config.toml
experts_per_token = 2
d_expert = 128
activation = "swiglu"
router_score = "softmax"
normalize_top_k = true
routed_scale = 1.0
norm = "rmsnorm"
tie_embeddings = false
lr = 0.0101
batch_tokens = [32768, 65536, 131072]
seq_len = 256
Below are experts of layer 9 (counted from 0) of a mixture-of-experts language model. Rows are named router (the router's row for the expert) and show model dimensions 192-287. Each number is 128 + 24 x the weight over its row's rms, rounded and kept within 0 to 255. Numbers have three digits each.
After each expert's rows: "mostly gets" lists some tokens that are sent to it at least half of the time. This comes from a sample of Wikipedia text that the model never trained on.

# expert 12
router:130146152103164125148161141140140113108122163154144102148137147132113142118154139126170124134124144137146103123111161146143117151127110139110146133182101110113137090133112130153163126102122169113129118089127127115077069148099118134129148135112132125122115185107151106116156120163134138148
mostly gets: " water", " car", " music", " system", " art", " law"

# expert 10
router:108136100165143104097124121171107096091113134116092144122116118137148159129143133138113094147090101148093140102129149148149150135121145160102146166095106084131110167114167104139094156174159076068103116105129133088141172135082158099105131134139113150151102123147148175162093134120126153136
mostly gets: " at the", " km |", " member of the", "L |", "|  |", "- Coordinates: "

# expert 6
router:163111139121150171151132153192156170174128069134124124128100125119126097119138100183158106111140082120134141129127164144157187172100117108107128152126163101113090099148093129181135170133142094151151125132137151163104111148089132103129106159156114133135138174123115132134101111175117118123
mostly gets: " J.", " John", " William", " S.", " Al", " JP"

# expert 15
router:092119133132127149133078111178161134145113109159120152114111142117114129109095122102113103146155120146131107139121071114150105125149093088155101146142140185137154110092111106086142166115105120068143182140108133093135138129113155162119101166127148102121115109124106082155110137135111115147
mostly gets: "\n", "\n\n", "- Location", "| ", "- ", " moved"

# expert 11
router:113102125120115119142101128100075161102132094126100152127135104117121119081154139132094149115135136114126137115100117119120132095133116075141129164131085141153108141131099152135132145128121145145152164143125117174123094117129142096154133114108098119136134051146127092118110099123129121125
mostly gets: " four", " one", " six", " three", " seven", " two"

# expert 5
router:130149120101115115126112132191075087142148162122165128139108111104137140143129102148147132124177145124108113118149146145116112153131153129142103092145143108100167113106091144126121112141103137118119060146137154146166125114091157169165090102126101138083142105147102173147091176114148127128
mostly gets: "\" |", " Best", " | Episode: \"", " Your", " Film", "| The"

# expert 7
router:097126117075141139105110102125112145161139133082120141122127095153165108139073122131167098081140142088136126103158104098128095144159115105097134134109135152145078154119101101143136131145154108131147160137101104156143105121118110157108129065092158124093162148105116141111160185091140130107
mostly gets: " km |", " / (", " JP", "2", "andidate | Votes |", "|  | Republican"

# expert 9
router:136081146176068100128148092111131123124127128091130161111143111130090127136096119105118145143139114154150093109138128160158091130137178097096153097147095148154125111104184120092098118128124094115106142112131139111082144167144082112110115145097094121122104095160144189171149157119141102161
mostly gets: "----", " Cup", " | DF", "Personal information", " | | |", " | MF"

# expert 13
router:126141107151138127122145153127142150123099114156108149114170143115148136108122109129093190123103165092120100148122134119080135081117093169145149151118173147137189140135125096134145124141141150145144192143135129156113114115180151107123112138107154144134083128189138118131136115133095152154
mostly gets: " began", " hold", " found", " made", " took", " started"

# expert 1
router:151110125101151178158138140122127141158113172109126123139139161138151119137109131061126125111091107127151123158128077111141135125156177150119124076085117155108065113150151100081124103072120137159109125125092120127109122125136116140124124097118171126127131098100134164095130172096148153136
mostly gets: "}", "\\", " \\", "°E", "_", "ง"

# expert 0
router:136114105173118132170123162117106112121119096146118109129092103156158109140127147158146129142130147112164154145163090140084172126111130156082150117127143145148142174122157140115139100131126104147127160116127124123120133166120116122103171121148145175128145146079131151131078119111147142125
mostly gets: "\".", "ers.", " University", "s.", "ing.", " New York"

# expert 8
router:162103112133123136146109151113162085131148153108123101144175120085114142121142103105114114107131124121088133064101152150128102118139104098132104120131141125127147153167144139128137153116147102099102074105157159120147174118152158100156125128159110116134113081094106117157142106153151157124
mostly gets: " can be", " more", " are", " some", " large", " many"

# expert 3
router:168143175110117118122154092080147128158124157139138128112115167111123084128136172114112153143149131127112123167150154164152094162127123141166060132140119122110143090118077154156088125141125137135155108125147102147159116091138119141106179133122094153149159160116129116127168136089138143106
mostly gets: " of B", " of M", " of S", " (B", " s", " of T"

# expert 2
router:107157114148111136112092088113111122120187123148120130123147123127106165187133149137128086149110156152147158112119133104104149115125107133164120133100127131160123168127146116121171090121174126131106178126117110151165178123115103120123101148143139091134103113114097101136107084112146074107
mostly gets: ", which", ", he", ", but", ", who", ", it", ", she"

# expert 14
router:099137098137124136100100161125098142135127134119159148123106099136137126099122123150115115108148145155086095139140093094126166123145134130144171157149110108115116147116146139151115110130101139137132093165112084146116127115125148123138109085123168144110153150154143113115129085150095106104
mostly gets: ", ", "–", " | ", " (", "| ", " in "

# expert 4
router:110143156099114107105175095147142149078151106174152071126107128133119167130150120173119134176117112131153183147095131087132118110115159145114124118120124155126124097150131147113138122145130161157125164159151160092155081109145132178125147150144164104166125129137138103115147079140131116140
mostly gets: "ij", "ö", "aj", "iy", "ik", " Ber"